Below are experts of layer 2 (counted from 0) of a mixture-of-experts language model. Rows are named router (the router's row for the expert), up (a neuron's input weights, with its number) and show model dimensions 320-383. Each number is 128 + 32 x the weight over its row's rms, rounded and kept within 0 to 255.
After each expert's rows: "gets" lists some tokens that make up at least twice as much of what it gets as of all text. This comes from a sample of Wikipedia text that the model never trained on. Tokens count by the router's weight.

# expert 10
router [145 153 101  70 114 111  92 103 138 137 141 105  95 118 126 145 147 135 196 169 108 149 201 124 124 185 110 164  96 152 128 176  90 147 131  98 113 112  88 185 123 145 145 114 132 163 148 118 118 143  56 131 190 121  95  76 147 135 128 122 136  80 134 140]
up0 [120 126 119 180 143  73  48 124 136 122 144 140  43 198  91  75 130  91 114 183 133 170 177 225 121 171 154 129  99  67 167 149 100  99 111 104 145 126 114 168 166 111  88 145 118 169 125  96 134 171 131  89 149 100 148 173 116  96 158 100 138 214 162 162]
up1 [111 161 111 141 148 144  98 113 218 101 137 123 121 124 138 124  81 166 148 153 104 164 192 141 137 149 131 149 105  40 106 151 113 116  97 124 131  93  98 105  98 134  90 137  95 116 130 172 143 133  42 187 108  93 152 153 113 114 106 146 103 159 103  89]
up2 [133  99  80 130 158 119  89  93 134 108 131 109  90 148 126 123 157 139 104 165 202 144 165 168 144 149 140 130 152 126 154 155 134  95 153 111  61 158 103 171 181  58 171  88 159 180 130 100 127 137 141 158 127 149 171 164  84 188 154  77 195 183 115 147]
up3 [121 147 120 156  91  97 141 136 139 141  94 137 171 138 161 124 152 176 174  69  98  66 186  91 115  94  83 143 148 113 146 168 142  91 109 122 141 127 152  71  95  82 126 109 144 125 119 131 109 177 113  95 165 126 140 112 164 148  89 126 184 124 134 185]
up4 [154 105 160 152 155 118 107 107 117 120  62 102 105 190 166 152 155  61 165  75 107 138  98 139 109 166 104 104  87 144 121 137 148 108 122 145 121 186 111 202 143  77 205 124 101 115 120  95 120  51 127 115 139 121 172 108 132 142 206  77 108 134 143 144]
up5 [ 90 130 135 167 106  82 183 168  63  43 153 133  98 157 130  72  63 162 171 105 129 130  71 170  97 139 165 138 183 130 146 116 149 126 154 169 133 175 123 120 164 190  63 139 154 115 132 163 105 143 101 128 110 105 152 137 107 171 119 121 104  57 111 109]
up6 [119 128 147  76 160 108 131  76 150 191 109 178 100 122 109  93 172  79 130 195 158 113 148  79 143 130 223  86 144 168 177 149 149 110  87 117  96 122 137 169 144 129 183 112 146 123  72  70 136 119 114 197 243 149 135 114 184 121 136 137 106 134 145 146]
up7 [ 76 133 123 169 140 150 125 130 111 138 139 135  51 139 180 134 150 112 133 118 111 105 131 145 119  82 102 150 190 135 105 132 153 159 146 109  28 133  68 168 116 164 134 138 105  66  77  95  74 179 105 136 143 189 147  99 123 141 149 152 124 139 192 120]
up8 [ 98  81 125 137 102 158 168 109  66 178 130 118 121 151 118 150 205 192 113 141 168 123 159 158 131  73 152 154 178 150  52 144  59 126 113 147 119  94 113 109 179 151  78 126  82  93  89 158 119 157  90 127 136 147 114 135 139 145 184 102 122 135 110 160]
up9 [ 79 159 135 149 126 117 131 109 131 154 151 118 123  42 133 150 158 111 143 100 101 111 163  86 135 134 111 133 114  97 177 140 119 138  75 101 156 144 118  73 165 150 187  75 151 131 103  75 188 132  98 115 123 183 130  81 161 114 143 137 129 152 159 122]
up10 [100 117  75 145  85 141 102 105 198 139 169 145 123 158 124  85 141 140 117 174 113 166 204 190 178 165 133 163  91  99 137 111 116 106 100  72 101  91  87 135 138 105 142 112 131 155 126  79 119 179 100 128 176 144 106 154 159 141 111 105 109 197 102 141]
up11 [113 122 112 152 128 186 143 125 172 100 180 126  80 101 190  93 104  80 175 134 126 138 108 124 107 144 143 131 164 102 153  88 172 154 142 168 106 145 177 139 103 192 140 130 133 139 107 122 126 164  93 228 149 162 163 137 120 184 153 101 167  99 100  77]
gets: " was", " is", " the", " a", "-", " as"

# expert 5
router [143 153 146 102 146  82 121 121  84 100 137  96 112 125  97 157  86 169 168 154 182 125 130 119 118 146 121 122  65 114 103 156  92 159 168  86  72 147 178 156 144  81 149 117 103 146 139 131 136 124 108  75 108 138 111  82 120 136 140 137 165 103 131 207]
up0 [179 196 104 143 138 198 175  98 143 151 114 109 138  29 128 122 128 139 109 101  99 150 116 115 167 128 101 141  98 111 158 135 130 129 125 132 129 126 170 106 162  95 111 160 143 119 138 150 178 175 148 129 109 127 140  55 123 114  96 123  81 135 153 142]
up1 [ 74 139 156 103 141  87 157 110 143 138 125 131 137  87 132  60 138 203 202  99  81 113 141 100 109  90 113  77 104 124 154 129  84 196 195 169 124 126 109 134 105 108 169 132  68 149  98 108 136 113  94 131 176 114 161 109 171  98 185 156 135 116 140 121]
up2 [ 73  92 120 154 164 183 109  72 117 131 119  97 156 132 136  54 101  79  98 136 138 175 113 130 113  85 142 106  93 101 156 126 106 142 129 111  36 115 133 142 101 126 100 142 119 155 109 100 215  74 112 112 107 140 131 128 127 167 135 117 110  98 136 157]
up3 [158 130 105  60 100 189 169 110 134 101 130 106 120  77 110 129 103 114 159 142 121 123 104 178 110 159 135 135 126 145  85 127 113 134  94 153 135 171 167 114 161  88  99 159 157 135 103 164 115 128 113 114 104 174 145  81 124 125 143 201 103 115 117  93]
up4 [ 96 111  41  47 154 165 120 104 118 127  96 100 108  99 114 146 137 140 148 134  74 135  89  94 134 167 125 129 116  99 165  81 104 149 157 129 165 133 202 194 127 164 170  87 156 106 123  92 129  82  91 154  96 122 150 111  92 133  93 130 121 148 147 160]
up5 [171 132  97 151 170 216 127 142 105  93 131  49  88 150 112 112  91 137 184 126 138  80 130 194  81  96  60 124  75 125 130  95  79 163 148 112 151  92 125 138 105 164 104 122  84 153 117 138 115 131 145 108  87 138 117 157 104 173 170  82  45 171 139 152]
up6 [ 97  74 220  85 122 148 108 111 130 119 142  82 139 138 115 158  73  87 110 135 161 171 158 125 120 132  54 107 165 182  80 100  92 109 145 201 121 176 121 122 143 116  82 182 108 135 104 164 129 150 110 112 173 167 120 161 117 129 168 124  73 133 107  69]
up7 [106  79 196  89 140 168  94 136  57 147 115  87 144 117 129 130  89 137 131  97 120  76 137 118 108 148 120 119 154 156 119 168 105  97 128 160 145 145  92 155 175 142 142 126 112 143 149  89  79 127 102  93 147 150 126  75 110 147 135  91 108 158 123 133]
up8 [129 123 185 128  96 140  68 136 127  65 116  97 134 154 171  75  48 103 141 152 121 134 172 157  99 113  69 138  90 173 154 129 113 101 169 121 137 166 106 168 144 151 192 164  67 125 129  68 124  94 125 123 163 205 122 104 139 106 186 135 139 151  81 102]
up9 [137 139 153  53 130 125 138 124 132 110 115 141 156 119 148 109 117 158 125 179 105 113 106 190 121 163 126 165  87 101 127 137 131 143 159 115  83 149 142 119 127 216 121  81 163 171 138  73 127 126 101 135 153 113 139  91 117 147 124 113 135 152 120 122]
up10 [151 128 129  75  74 160 140 150  80  75 131 100 144 172 135 132 110  83 119 146  81  90  90 110 163 138  86 143 123  88 111 186 146 160 144 133 154 164 147 174  86 117 165 133  78 109 165  86 123 107 132 144 117 132 134  53  62 109 112 178 160 148 144 102]
up11 [114 103 113 139 145 152 103  70 168 103  93 129 155 117 100 143 125 165 163  87 146 115 159 148 147 112 126 122 146 145 165 111 127 167 151 120  97  69 164  99  69 111  90 113 165 126  95  84 151  93 155 139 140 141 163 100 175 179 153 151 117 111 120  99]
gets: ":", " \"", "-", "|", " —", " "

# expert 14
router [145 124 107 145 146 120 130 101 143 188 106 148 135  83 133 145 142 149 107 199 189 162 124 152 109  97 135 109 145 115 127 179  96 151 142  93 161 127 149 150 110  91 169 132  96 120 112 120 100  82  89 134 193 147  91  66 109 146 119 207 108 116 169 195]
up0 [136 100 119 178  81 133  78 114  69 164  91  67  71  98 145  79  75 138 115 167 168 137  99 118 132 119 101  91 122 150 125 166  82 167 137  98 137 128 106 113  87 110 143 180  20 102 125 109  88 147  98 114  82 148  81 113 132 155 155 212 125  83 155 116]
up1 [127 150 116 125 131 164 181  83 119 151 187 156  31 136 180 144 129 144  81 191 151 124 126 100 117  93 122 137 118  57 141 121 204 155 113  84 130 133 115  95 136 134 138 126 162 143 119 104 154 117 166 106 169 104 138 122 159 162 126 108  91  75 100 116]
up2 [193 116 113 152 139 153 118 117  65 156 155  92 165  88 198  31 153 146 197 151 161 130  58  81  80 105  97 110 145 154 162  92 110 125 137 145 158 121 171 128 111 118 130 175 113 135 100 158 129  93 110 103 115 146  90  74 202 164 174 135 186 125 124 122]
up3 [140 113 130  62  82 131 162  80 114 111  92  96  99 176 104 155  77 150 112 161  93 104 157 120  95  84 117 138 121 114 108 106 148 102 153 134 128 137 149 181 141 112 128 131 130 160 108 115 136 116 156 100 121 168 212 146  71  95 156  73  81 126 104 123]
up4 [115 161 108 183 145 177  82  72 137 115 159 140 132 136 168 160 147 129 129 152 136 146 153 156 165 153 117  89  90  92 124 119  63 185 128 140 146 159 133 154 150 150 210 167  75  83  79 121  77 107  62 133 128 132 136 137 133 199 164 138 134 181 128  92]
up5 [114 122  91 128  66 141 139 127  95 148 123 113  40 112 208 119 106 154 100 194 143 148 123 108 178 120 124 181 129  80  63 100 117 161 162  70 139 118 104 137 166 156 166 130 123 177  93  92 111 109 157 134 174 174 132 146 101 187 173 130  80 107 144 102]
up6 [130  69  98 171  63 118 106 161  76 124 110  89  39 103 196  98 132 145 149 178 140 121 103 112 126 107  96  67 106 129 127 225 115 134 144  87 148 100  97 155 118 139 173 164  73 170  58 132 118 101 142 117 113 141 135  88 124 255 147 186  98 114 122 150]
up7 [116 182 113 209 157 161 112 154 113 166 142 105 118 121 125  94 176  95 110 130 162  75  62 104 132  83 144 113 115  35 106 180 102 114 139  71 200 133 213 111  89 169 158 146 122 108 145 137 134 111 132 117 143 109 143 175 143 141 117 167 160 142 109 112]
up8 [134  82 101 144 103 118 138 139 148 156 129 123  72  72 176  92 156 105 115 151 197 195 129 124 144 130 130  74 160 189 150 134 108 146 151 167 145 107 166 222 177  93 189 160 167 136  81 150 187 149 154 156 176 136 131  82  98 217 144 183 128 157 141 155]
up9 [120 110 124  93 155 105 148 116 105 133 124 114 187 209 141 161 103 132 156 121 109 166 135 132  51 114 134  79 177 222 117  57 176 133 104 172  78 115 125 130 143 106 123  79 116 140 177 194  74  80 129 109  97 111 103 151 119 128 128  71 109 136 143 109]
up10 [147 156 101 150 112 157 121 174 162 134 148 140  97  71  80 116 155 110 155 133 194 134 109 147  91 102  72  81 100 171 130 186 164 101 146 160 202 143 187  96 101  84 117 164  86 141 125 129 186 131 148 121 159 164 152 112 120 149  42 134 118 136 169 152]
up11 [151 177 146 126 185 115  57 145  96 101  97 127 179 100 154 124 137 153 114 198 152 113  89 155 121 149 111 131 123 112 119  96  26 128 183 196 115 149 118 119  92 159 116 101  83 133 132  92 104  46 137 138 152 154 124 161 203 153  89  97 183  54 201 131]
gets: " ", " (", "/", " Al", " P", " K"

# expert 8
router [149 185 129 171 110  99 118 100 117 111 155  83  85  92 146 171 144 152 175 122 173 119 165 109 126 124 111 122 110  84 122 174 140 143 138 186 117 108 131  86 108 130 123 132 126 171  85 197 117  63  85 114 102 102  74 113 144 169 122 114 180 115 151 176]
up0 [ 72 131 148 120 120 176  92 133 179  72  56 119 126 158 156 108 105  93  69 137 106 116 131 108 159 118 139 152  94 172 181 100 166 173 118 105 110 116 182 126  85 137 180 114 101 110  93 167 124 148 134 116 113 133 142 123 143 109 114 109 131 122 134 166]
up1 [131 124  93 129  90 143 167 146 118 148 160 140 113 163 127 134 160 133 101  94 156 114 141 100 121 104 148 160 145 112 125 106 108 113 101 144 129 149 157 127 114 138  74 116 138  82 124 174 142  69 135 133 158 111 130 213 171 135  93 145 121 126 113 127]
up2 [ 85 112 114  84 140 147 165 125 133 170 158 135 118 119 111 135 136 146 179 104 118 162 104  93 106 150 145 135 132 186  98 103 137 138 160 174 112  89 100  88  63 132 156 130 110 138 120 123 150 178  85  78 145 114  64  77 104 133 143 135 125 116 192 117]
up3 [114 147 123 116 121 153 136  97 139 102  74 111 166  90 154 131  54 128 127 110 116 148 106 124  81 102  89 138 121 146 147  90 150 118 113  72 117 134 138 111 107  86 153  85 156 154 146 154 173 169 184  96 117 131 196 157 144 130 103  95 167 135 173 213]
up4 [ 81 113  79 139 117 109 116 143 160 150 141 142 123 153 145  92  85 136  94 174 124 113 129 130 100  95  79 169  82  80 102 157  84 195 165 153 106  80  77 153 105 109 169 196  82 110 133 112 147 116 122  76 111 150 152 153 120 151 106 241 119 125 201 153]
up5 [111 127  97 120 132 139 114  92 135 148 117 108 132 183  90 145 108 115 115  90 172 127  83 119 127  69 110 115 127 150  80 168 135 150 150 156 115 158 155 108 104  49 171 124 132 111  78 139 135 177 128  73 108 112 132 104 107 120 105  92  97 172 136 156]
up6 [ 75 135 137 166 149 149  25 138 138 108 152  94 119 127 170 105 132 122 123  98 116 100 104 126 196 118 119  92 104 166 150 159 148 102 119  88 116 117 129 118 169 180 152 125 143 153 111 127  51  95  91 174  96 203 114  85 142 184 124 155 203 138 101 120]
up7 [102  94 149 173 133  89 126 125 117  85  83 142 163 145 161  99 154 118 116  58 116 152 102  58  95 112 117 202 138 156 107 130 166 141 139  94 114  84  73 129 183 110 176  78 141 149 132 122  89 130  95 119 144 164 187 176 169 118 156 136 147 130  98 117]
up8 [145 180  86 124 102 155 146 132 132 166 181 138 107  98 145 139  90 150 161  81 183 174 147 134  91 137  92 116 188 155 101  82 105  85 138 131 116 136 180 115  64 150  99 189 144 172 125 170 175 113 119  66 128  79  58 123 111 217 144 137 131 131 146  89]
up9 [111 105 147 153 131 112 137 101 125  47 127 100 136 122 133 162 140 111 125  66 107 125 109 192 152 118 125 103 119 105 126 126 153 156  95  97 146 207 111 110  86 129 128  71 126  95 117 153 223 105 166 125  83 106 169 104  97 145 102 111 138 145 150 103]
up10 [195 100 115 109  84 134  60 101 112  98  68  95 118 154 104 136 159 132 103 172 155 140 124 123 114  81 189 118 166 127 115 160 109 132 126 195 104 164 106 157 140 147 143 168 130 137 105 135  88  82  94 166 136 108 140 121 148 125  95 110 132  78 117 126]
up11 [ 90 129 147 141 141 154 130 109 122 155 123 122  95 110 155  94 176 139 105  86 121 159 108 139  66  90 107 130 128 110 138 106  88  88 120  96 116  95  95 168 146 117 150 110 214 104  95 145  99 136 125 153  97 158 174 149 186 154 168 125  96 130 163  51]
gets: ".", "a", "e", "y", "d", "al"

# expert 11
router [117 132  77  81 119  91 120 115 141 154 137 115  82  96 160 153 120 134 119 138 169  87 133  93 105 119 128 150 103 111  71 133  75 146 123  83 134  71 135 150 104 112 118 149 135 144 157 135 105  96 120 151 142 127  84 104 138 138  97 185  96  59 149 177]
up0 [129 209 130 158 158  62  73 118 160 179 148 143 119 124 180 163 141 125 136 148 152 121 137  82  73  82  67 156 146  90  83 144 174 175 108 135 176  63  98  92 140 126 125  62 152 189  89 173 144 114 106 165 210  89 144 136 113 154  90 146 128  77 172 176]
up1 [143 139 192 112 106  77 155 136 149 157 154  91 113 147  93 127 113  73 134 114 135 153  54 134  67 141 149 123 110  81 114 120 148 161 133  97 148 121 101 146 109 187 109 109  97 186 122  95 128  51 133  95 100 122  44 101 171 134 125 145  81  90 164  92]
up2 [ 76 126 155 170 205 125 150 119  91 159 161  58 148 132 137 133 168  81 115 135 166 144 111 145  42 150 101  97 183 107 103 146 138 152 187 159 106 157 143 117  85 184 134  90 118 124  72 107 136 140  73 125 143  96 126 130  62 142 164 156 120  72 152 178]
up3 [110 107  95 120  80 146 169 130 160 143 148 154  80 105 113 130 110 151  97 102 158  76 144 131 187 119 156 143 133 139 158 175 101 123  75 133 123 140 155 119 142 136 120 128 120 139 121 114 163 158 137  98  91  99 106 119 149 177  33 109 113 140 121 144]
up4 [101 168 132  84 133 182 192 159 137 199 151  85  86 118 130 154 106 146  94  74 102 192  84 101 140  94 126 128 145 141 140 123 122 119  74 138 118  72 163 107 138 165  88 174  89 151 131 131 119 103 156 111 123  99  87 113 190 117  91 106  70 123 113  70]
up5 [123 149 124 106 106 117 101 127 160 119 155 104 167 113 184 179  56 104 121 143  90 167 155 145  99 153 121 102 242  88  92 108 176 106 102 147 190 148 210 150 129 173 124 145 156 120 111 101 160 112  97 149 148 118 186 156  82 101 168 113  95 130 131  84]
up6 [221 117 161 141 127 116 147 155 130  88 116 111 142 158 157 148  81 131 134 107 110 153  93 128 153 195  91  83 125 132 127 106 216 144 147 171 124 104 185 148 164 168 149  96 131  99 145 168 146  96 106 162 142 163  90  82  47 114 147 112  79 140 181  68]
up7 [ 93 143 145  98 159  85 130 136  94 159 135 139 153 125 199 210  98 129 153 194 129  77  81 138 140 119 128 162 146  84 107 138 198 176 108 103 170  96 113 157 130 180 107 116  84 209 108 125 141 124 102 174 128  70 134 158 186 139  82 119 117  99 171 129]
up8 [ 84 144 155 148 166  93 191  79 109  81 179 155 161 112 129 212 161 172 109 113 158 121 121  77 150 101 137 143 148 126  90  93 129 117 123 136 178 110 137 128 129 114 115 159 127 139  91 112 129 124 112 187 166  97 146 159 189 121 134 154 142 139 117  67]
up9 [110 104 166 138 168 145 102 143 141 142  97 113 104 127 173 161  62 131 164  97 120 163 109 137 195 128 125 164 134 118 128 158 122 170  78 145 119 137 159 155 133 116 107 107 146 132 187 140 117 115 155  59 146 165 111 141 135 149 101 138 104  78 155 164]
up10 [165 165 126  53 124  95 143 138 134 146 124 104 117 156  88  74  50 122 158 124  88 149  53 113 139 154 131 143 141 136 169  96 154 122 160  82 132 143 159  81 130 131  98 101  92 139 109  65 131 148 149 145 123 129 130  93 163 151 109  96  98 137 116  64]
up11 [ 78 102 155 102 189 181 177 123 110 160 133 156  42 133 132 205  64 121 131  99 179 104  51 174 192 136 206 102 146 150 133 123 167 147 126 132 133  93 132 172 153 187 135 169 121 141 138  66 134  83 180 112 126 174 111 184 147 154 146  97  90 149 119 166]
gets: " the", " of", " a", " The", "The", " in"

# expert 9
router [168 181 103 137 114 115  95  93 158 152 184 149 114  96 118 112 143 160 170 190 167 130 163 139 128 102 112 132 108 129 133 147 105 142 143  63  97  77  76 142 127 120 163 126 122 165 121 106  62 120  81 123 181 130  59 136 114 173 118 177 110 131 162 168]
up17 [165 131 102 142 106 126 145 107 111 218 121 146 147  75 154 156 110 117 120 152 129 110 207 138 152 136 166 111 126 159 138 228 106 147  78  91  69 107 170 100 161 131 113  79  84 151 139  64 151 138  97  86 105 148 141 167  94 142 173  92 186 166 132 145]
up18 [169 122  78 194 136 127  87 118 143 122 113 130 110 178 139 133 155 189 119 106 100 129 119 145 210 104 151 144  48  91  70 181 116 150 130 190 110 154 145 165 142 101  88 146  89 131 174 130  71  82 143  81 123 159  66 154 109 139 102 116 181 165 118 153]
up19 [119 150 122 139 129 119 161  50 119  63 175 132 121 107 151 138 134 135 129  41  65 161 121 200 148 142 122 144 164 102 103 153 120 129 143 139 139 202 130 194 115 152 161 125 112 104  78 181 134 109 167 157  84 159 128 174 162 114  97  92 110 144 168  79]
up20 [121 128 148 113 155 170  90 161 158  96 173  90 128  89 149 111 167  99 106  70 140 134  61 113 145 127  96 109  83 118 172 101 120 140 110 142 143 129 119 141 165 154 163 168 170 112 177 123 121 116 165 167  56 131  60  76 153 153 101 154 155 110 165 179]
up21 [162 102 196 136 135 158 211 100  96 164 167  71 137  83 114 204 143 172 101 141 169 128 115 138  57 111 112 129 183 162 107 117  95 143 119 161  25 145 132 111 113 150 118 163 190 196 125 113 121 169 154  91 126  75 121 179 135 124 102 148 124 138 156 120]
up22 [155 129 144 147 144 171 172 144 155  90 137 108 120 147 124 161 151 164 134 172 177 120  98 150 124 131 131 140 131 140  97 148 140  87 117 156  70 173 130 121 150 157  89 210 144 177 115 150 133 173 162  89 140 127  93 156 152 194 117 155 164 139 177 178]
up23 [108 155 128 176 143 151 147 101 131   0 145  79 108 178 134  91  78 140 148  87  54 164  96 162 192 104 151 147  90  58 102 141  99 159 175 165 139 176 145 117 157 144 115 123  72  86  50 158 176 173  86  80  96 155 133 166  94 155  86 121 177 147 134 124]
up24 [ 86 153  86 118 109 171  78 102 148  95 150 156 109 162 140 142 118 139 111 129 107 178 133 148 117  65 154 141 129 100  92 135 133 183 102 117 131  56 101 104 133 146 129 137  98  74 125 136 140 151  83 174 168 147 116 153 120 123 148 140  86 161 143 143]
up25 [118  75 179 119 139 130 134 114 131  89 197 112  98 111 169 209 141 126 102  85 160 163  96 164 100 142  75 121 148 163 130 141 119 111 145 109 141 143 108 184 125 156 118  94 185 176 112 190 109  78 135 139  84 174 136 144  95 105 112 138 106  87 144  67]
up26 [176 149 118 174  86 115  94  96 140 150 160 116 117 144 134 188 131 165 100 164 121 173 127 132 142 102 134 165 143 150  62 104 144 126 125 154 117  97 113 152 124 133 136 147 166 118 135 203  68  58 127 167 158 131  80 157 141 168  72 162 122 136 117 112]
up27 [171 173 185 136 154 130 153 135 141 119 139 191 164  76 183 131 109 137 132 144 133 160 100 161 156 165 113 159 135  92 142 158 158 106 126 150 165 119 149 185 154 159 145  99 136 112 154 166 125  82  99  87 117 170 136 109 109 150 116  93 143 109 143 114]
up28 [133 166 119 148  97 100 155  89 163 133 186 133 163 125 107 139 111 165 158 134  82 153  60 132 113  73 179 134 150 137  93  63 159 165 115 146 118 127 100 148 108 155 151 171 143 112 110 146 103  99 136 134 101 143  87 183 166 109  85 135 110 122 139 108]
gets: ",", " and", "'", "\"", " for", " in"

# expert 7
router [167 125 137 137 120 137 158 115 112 162 160  90 117 131 108 161 148 129 152 158 163 113 127  63 108 100 109 130 162 149 129 136 111 139 212  99  57  97  97 199 128 137 147 196  95 176 111 127  55 109 104 126 159 129  94 115 134 118 127 220 170 119 157 143]
up0 [131 116 150 161 117 102 207 165 117 140 141 101  95 111  87 178 165 124 198  83 103 107 115 116 136 106 110 151 119 127 183 131 111 100 146 143 129 150 173 129 120 134  90 115 138 110 133 114  91 152 142  67 110 128  94  53 136 144 111 143 141  67 118 131]
up1 [ 94 136 145 122 124 112 203 147  95 202 136  94 153 122 105 134 138 139 173 110 131 134 123 145 100 154 123 139 124 165 133 157 144 141 152 142 178 166 166 118 177 154 137 109 141 103 124  95 102 119 113 117 149 152 134 181 162 145 151 117 119 110 149 158]
up2 [125  79 151 135 186 148 154 117 103 174 180 115 124 127 159 143 140 104 130 115 129 112 110 101  76 126 152 172 177 151 134 109  84 102 107 168  76 117 158 113  83 122  99 159  92 163  85 146 134 112 150 125 173  43 146 118 139  87 111 156 140 137 196 111]
up3 [177 193 130 177 127 158 142 152 126 123 137  87  94 156 103 151  73 135 144 102 111 112  76 176 153 118 140  95 118 113 107 126 155 141 120 136 126 112 111 147 160 165 117 173 157 142 110 160 142 130 190 113 169 177 162 162 132 163  92  95  98  86 142  75]
up4 [138 137 110 150  73  53 124 143  80 128 138 100 132  68 138 152 136  92 105 134 152  86 108 128  86 132 123  93 128 137 152  96 142 169  10  61 117 101 131 141  85  77  83  40 179 125 108 104 124 118 154 187 145 121 149  71  94 157 136 150 125  91  86 140]
up5 [137 101 121 104 191 159 115 123 123 216  74 136 118 149 118 138 156 179 132 201 152 136 130 148 172 138 161 160 110 114 102 147  59 119 129  98  90 108 107 137 209 158 107 142  87 202 127 154 143 145 130 120 170 140 140 178 143 149 178 154 160 146 133 176]
up6 [126 145 209 160 115 107 146 146 130  96 192 161 119  57 144 158 113  77 141  99 140  76 166 164 131 104 118 165 172 155 136 147 148 148 105  92  86 114 119 109  71 168 131  99 173 160 122  77 142 139 141 197  95 112 141 161 126 145 102 129 174 131 114  95]
up7 [122 109 133 143 128 114 196 128  91 170 115  81 187 101  95 132 156 114 113 173 147 123 137 121 117 157 145 146 158 186 165 174 119 124 131 146 163 149 163  79 136 146 156 131 132 162 105 133  42 130 165 156 147 111 173 186 186  86 147  94 123 142 160 197]
up8 [182 119 146 173 105 172 171 149 115 127 163  97 100 129 133 189 175 108 129  78  86 107 137 131 129  91 102 165 110 149 112 136 174 134 109 154 155 131 158 113 149 175 131 166 175 133 161 148  66 143 190 146 113  98 129 206 147 124 110 118 117 130 145  82]
up9 [111  72 128 138 161 149 161  84 223 198 104  90  93 144  84 140 145 125 125 112 174 134 137  62 128 157 163 121 105 192 160 173 108 135 128 138 171 141 115 172 143 125 149  89 120 119  98 114 132  88  91 180 134 125 166  83 151 113 123 182  93 104 143 195]
up10 [162 131  70 146 130  82 128 101 115 172 140  96 147 138 131 168 163 102 128 134 106  93 131 110  94 159 115 103  99 170 143 143 117 143  38  83 120 130 139 172 192 109 137  89 214 128 119 128 114  94 164 207 153 113 194 161 135 127 147 122 123 124  97 149]
up11 [104 129 127  87 165 172  92 125 179 136 156  93 132  79 160 104 122 103  97 142 144 109 148  72 160 169 140  91 152 179 146 138  97 135  68  96 162 105 105 128 114 102 130 105  97 102 106  91 189 104  80 230 181 141 143 190 128  93 122 190 109 154 114 132]
gets: " and", " in", ",", " of", "-", "|"

# expert 13
router [163 147  95 118 119 154 105  89 177 114 136 170  74 112 116 143 127 180 185 113 102 158 151 135 129 124 157 128 119 125 145 158  59 138 148 149 128  44 138 160 115  73 142 148 119 177 126 118  83 134 125 106 130 104 101 121  99 141 137 165 141 150 181 211]
up0 [163 140  89 140 120 149 108 138 136  71 129 129  72 138 152  63 164 124  83 157 127  73 133 183  69  83 177 129  60  97  81 119 110 247  94 126  97 153 162 106  85 123 138 147  78 131  72 166  95 149 128 152 124 124 156 120  98 147 118 156 159 111 131 159]
up1 [128 113 163 155 130 136 191 151 117 163 131 113 136 154  77 187 136 107 121 115 112  69 104 149  96 162 108 150 179  79 162  99 148  88 137 127 124 163 151 106 130 157  45 161 189  77 164 156 132 137 148 105  77  88 105 133 142 127 110 147 101 125  57  83]
up2 [130 119 187 102  58 119 142 109 141  83 113 112  98  71 128 114  92 139 166 128 171 133 131 159 128 123 132 108 156 129 136 139 185 120 132 134 156 136  96  90  91 115 157 103 156 113  91 120 167 144  94 159 105 110 121 100 168 105 119 162 202  96 102 129]
up3 [152 156 135  97 121 155 138 126 109 106 127  90 136 143 101 126  96 175 146  93  98 157 135 144 212 172 153  91 140 167 185  96 165 145 149 135 132 183 111 115 150 126 148  71 109 113 144  96 141 134 121 125 112 160 142 122  70 104 196 103 108 107 179 114]
up4 [128  75 168 164 124 123 139 117 100  86 123 102  74 162  66 154 135 159 164 105 130 112 101 165 135 163 112 105 130  98 109 146  99  99 128 153 160 198  66 141 103 153 128 163 132 180 124 119 140 129 168  85  74 114  79  82 142 161 120 101 150 119 124  35]
up5 [127 136 131  62 100 104 102  53 153 135 104  83 145  91 163 168 152 176 137 130 122 160 152  98 136 142 154 106 105 174 121  79  71 131 111 150 121 156 113 139 159  74 149 120  88 135 131 140 113  88 144 144 120 107 107 177 168  75 119  94 140 159 139 196]
up6 [135 150 152  98  87 115 128 103 192 135 148 101 110 106 107 162 126 129 128 113 166  97 118  63  91 129  90 113 113 115 149 115 105 135  95 117  84  94 115  88 145  78 137 157 127 175 111 175  95 149 155 115  67 103 136 117 123  85  85 133 115 126  72 140]
up7 [116 145 131  86 104 141 108 170 152 133 111 102  58  92 177 124 137 120 130 124 117  50  98 106  80 135 128 148 137 168  88 112  84 170 139 139  93 128 120 145 131 165 199  95  79 120 170 113  95 116 121 137 114 127 160 154 114 116 132 105 101 129 109 185]
up8 [159 111 122  97 109  95 150  88  68  80  93 116 132 143 106 114  77 170 146  98 123 145 135 165 181 182 107 116 104 136 157 166 172 138 151 115 152 159 108 138 105 132 123  53 143 110 123 122 204  95 144 105 129 174 170  73 100  74 157  71 128  83  56 121]
up9 [179 213  71 152 131 168 108 125 138 120 151 116 108  40 153 115 160 200 170 162 116 148 165 138 203 174 171 108 115 158 165 137  34 148 166 164 179  71 131 115 142 112 184  70  80 107 120 158 112 127 134 129 146 124  95 154 106 154 114 153 122 136 133 201]
up10 [150 127 123 125 170 137 157 171 156 146 129 100 157 170 112 164 125 108 128 126 148  93 173 105  80 124  62 124  97 138 151 112 154 106 119 141  52 156 179 115 183  80 129 176 122 158 155 135 107 141 117  85  90 102 123 121 103  92 122 109 134 117  72 173]
up11 [133  79 128 133 126 119 112  73 140  96 140 101 146 110 120 160 138  98 162 115  94 163 132 168 125 143 136  47 107  97 129 128  48 105 151 166 127 172 114 139 128 131 140 108 141  83 106  96 127 121 131 103 122 108 115 151 171 121 115 134 156 146 104 152]
gets: " 0", " 2", " 4", " 3", " 1", " 7"